Below are experts of layer 5 (counted from 0) of a mixture-of-experts language model. Rows are named router (the router's row for the expert), gate (a neuron's input weights, with its number), up (a neuron's input weights, with its number) and show model dimensions 128-255. Each number is 128 + 24 x the weight over its row's rms, rounded and kept within 0 to 255.
Before each expert's rows: a language model's description of what the expert responds to. This comes from a sample of Wikipedia text that the model never trained on.

# expert 57
Romance name fragments, En-. Capitalized word-start En (Enlightenment, Enabling) and endings of Spanish, Portuguese or Dutch names and places, such as Rodrig-o, Heer-en-veen.
router [121 115 118 131 151 128 137 156 143 161  95 171 153 152 115 150 149 142 134 101  90 120  97 115 170 132 100 127 157 130 135 179 129 135 134 126 163 112 136 152  91 148 109  89 133 144 125  97 120 105 132 104 154 132 147 200 104 118 148 103 115 103 185 176 100 165 111 144 165 144 101 129 144 144 118 116 160 157 139  93 145 116 112 108 137 107 132 112  86 137 125 136 144 121 148 143 135 119 157 148  90 118 143 150 162 112 110 171  72 117 116 124  94 117 115 100 142 150 166  90 136 108 146 144  94 127 130 114]
gate0 [148 169 107 146 119 138 106 111 105 122 134 147 129 154 117 118 138 115 107 123 140 147 109 145 102  73 132  90 187 150 123 104 139 127 105 150 124 104 113 157 133 124 115 122 132 149 190 126 103 125 153 137 153 138 105 151 145 136 141 135 145 141 153 102 109  96  91  98 107 163 171 140 151 127 160 168 130 126 101 107 130 105 138 134 101 143 142  88 124 172 117 156  68 135 138 114 125 121 144 170 134 148 128 171 141 114  99 153 103 165 162 103 124 113  94 148 142 138  87 150 166 163 166  90  83 153 105 114]
up0 [129 181 158 158 105 161  69 102 126 128 110 134 106 173 118 126 157  96  91 106 141 195  97 136 132 107 153 116  93 104 120  96 135 125 113 150  98 124 128 125 151 120 117 125 142 127 132 161  99 109 129 124 125 122 134 153 153 133 119 141 120 140 171 178 140  95 154 182 116 145  92 105 187 141 125 148 138 122 118 114 130 109 112 118 122 118 123  96 124  93 127 137 107 142 156 134 173 136 126  85 119 151 127 168 118 162 144 149 143 139 126 131 208 112 114  94 160  72 110 119 103 150 128 126  93 102 118 100]

# expert 51
Table cells, coordinates. Cells and labels in wiki tables and citations, such as Turnout, ISBN, Candidate, pipe separators, table dividers, percent signs, °N.
router [164 136 161 135 152 116 129 143 130 122 132 113 142  88  88 126 126 162 115 129 124 103  79 173 149 129 142 145 158 126 133 121 116 109 147 141 186 131 149 121 137 156 156 103 134 133 143 117 126 116  87 148 128 155  97 137 157 112 124 111 157 104 167 151  93 171 140 131 130 161 126 173 121 147 151 152 114 151 136 101 135 155 124 101 175 116 104  83 162 111 118 136 100 117 100 104 130  91 110 163 115 117 103 105 132 116 166 124 132 153  86 186 146 160 108 148 135 100 169 129 121 127  96 127 178 133 149 137]
gate0 [107 127 147 111 107  92 139  84 152 128 116 144 159 149 142 120 129 135 161 153 142 166 115 141 139  76 144 148 127  93 154 120  87 101 138 119 108 146 126 122 150 122 126 131 139 127 168 111 133 109 121 114 132 149 115 150 149 114 112 101 126 146 160 119  99 135 144 147 144 163 115 159 144 131 126 143 145 104 114  81 190 127 116 108 137 128 106 150 140 146 142  86 109 141  88 121 138 124 101 135 129 136 146 113 133 187 156 113  86 128 153 155 103 150  91 129 133 138 128 128 111 121 106 138 148 154 137 160]
up0 [123 158 160 137 132 165 110 126 129 152 106 109 118 173 122 155 119  81 162 137 131 137 192 113 111 131 107 141 117 155 104 154 124 164 153 115 148 113 109 103 153 148 164 143 137 184 136 116 134 106 149 131 137  99 126 112 135 121 125 142 158 143 100 157 168 145 165 129 107 173 127 103 100 133 144 148 133 156  99 120 163 110 113 127 126 108  95 116  77 112 159 131 156 134 156 140 143 121 167 148  99 133 141  91 138  94 140 136 172 162  82 148 160  86 123 124 182 121 106 147 105 205 107 123 125 111 139 127]

# expert 45
Infobox and title terms. Nouns in list, infobox and legislation contexts, such as Act, Court, Kingdom:, Commenc-ement, plus degree signs and dashes in coordinates and ranges.
router [171 130 136 111 146 122  95 114 117 120 133 148 122 110 141 112 101 116 142 131 146  68 106 161 149 154 138 116  93 142 175  73 120 158 103 123 171 128 179 137 136 145 129 111 140 135 168 125 121 146  59 132 130 123  80 153 111  88 133 118 182 116 156 149 108 172  97 113 147 114 111 120 100 128 168 121  91 121 153 140 160 123 110 138 128 131 145 118 133 129 112  97  78 128 154 129  79  75 145 137 118 130 125 140 122  92 130 100 105 163 127 110 181 157 101 132 119 143 118 177 109 173 128 124 154 124 134 125]
gate0 [152 127 131 100 121 139 166 153 126 112  86 129 115 181 171 138 135  86 140 168 150 133 157 171 145 158 145 126 112 148 165  93 123 172 158 120 115 120 130 123 136 137 150 163 136 106 171 115 148 149 135 137  70 100 145 191 136 104 107 145 167 147 111 138 114 127 151 103 137 122 104 125 142 129 140 132  98 163 146 118 139 123 120 133 152 130 163 103 115 100 145 111 135 138 152 163 103 118 137 178 160 127 138 124 108 132 180  90 127 123 156 142 108 119 140 120 138  96  98 160 105 183 116 150  99 135 136 135]
up0 [157 137 101 113 144 145 158 150 135 111  52 132 124 163 162 135 136  92 137 133 158 147 128 158 105 154 113 128 106 139 110  85 116 143 140 112 109 138  91 111 111 151 141  94 134 119 141 123 157 141 132 116 111 105 136 178 127 129 133 191 170 129 123 136  91 126 131 158 183 151  91 162 150 112 139 156 115 150 132 120 115 102 134 139 135 114 154 129 119  75 134 132 106 111  98 146 110 108 154 127 158 136 148 141 111 122 195 116 149 142 152 131 132 150  99 169 125  96 100 125 111 181 125 163 121 148 128 119]

# expert 48
American place names. Place and name parts after a capital, such as States after United, Angeles, B-enn-ington, Mad-ison, Columbia, University.
router [139 157 120 107  75 168  80 124  84 123 131 177 142 136 110 134 116 132 149 123  80 164 158 107 136 170 118 111 155 124 117 115 144 130  98 165 133 122 156 160 107  78  87 113 126 121 121 115 122  90 128 135 108 172 110 145 155 111 136 134 179 119 143 101 107 183  94 130 122 148 140 169 118 143 126 119 121 135 111  80 137 106 122 130 156 155 120 114 171 162 111 111 133 113 125 102 126 116 126 139 137 114 116 106 147 113 154 111 148 147 106 115 115 171 109 166 128 159 112 112 163 198  98 100 127 127 132 116]
gate1 [144 146  80 137 116 104 116 109  83 112 114 155 134 129 135 127 126 120 145 116 156 170 146 135 133 146 106 155 158 160  87 175 143 134 103 126 125 142 124  85 107 123 125 114 137 140  99 103 121 107 129 150 138 133 120 139 118 147 125 114 119 142 117 128 140 129 117 114 148 138 141 127 148 109 122 126 123 124 125 117 113 148 111 124 104 136 157 133 135 131 118 150 108 121 106 131 187 126 142 185 126 143  86 148 153 132 125 147 110 120 147 195 132 138 134 136 138 138 108 133 144 122  82 116 161 193 114  86]
up1 [122 126 113 157 128 121  75  61  68 117 118 187 114 110 134 123 191 122 124 142 132 200 133 122 121 147 119 128 113 161  77 171 126 154  99 115 142 146 113 121 156 119 140 128 146 165 137 124 123  97 120 127  99 151 124 182  98 104 142 124 131 129 124 126 108 127 151  99 136  98 113 106 153  99  97 125  92  97 145 159 140 120  99 116 137 149 163 143 116 173 123 114 115 121 131 110 152 138 135 145 106 110 101 142 154 133 171 125 118 104 120 138 167 146 145 166 141 161 128 135 135 111 124 135 157 155  84 120]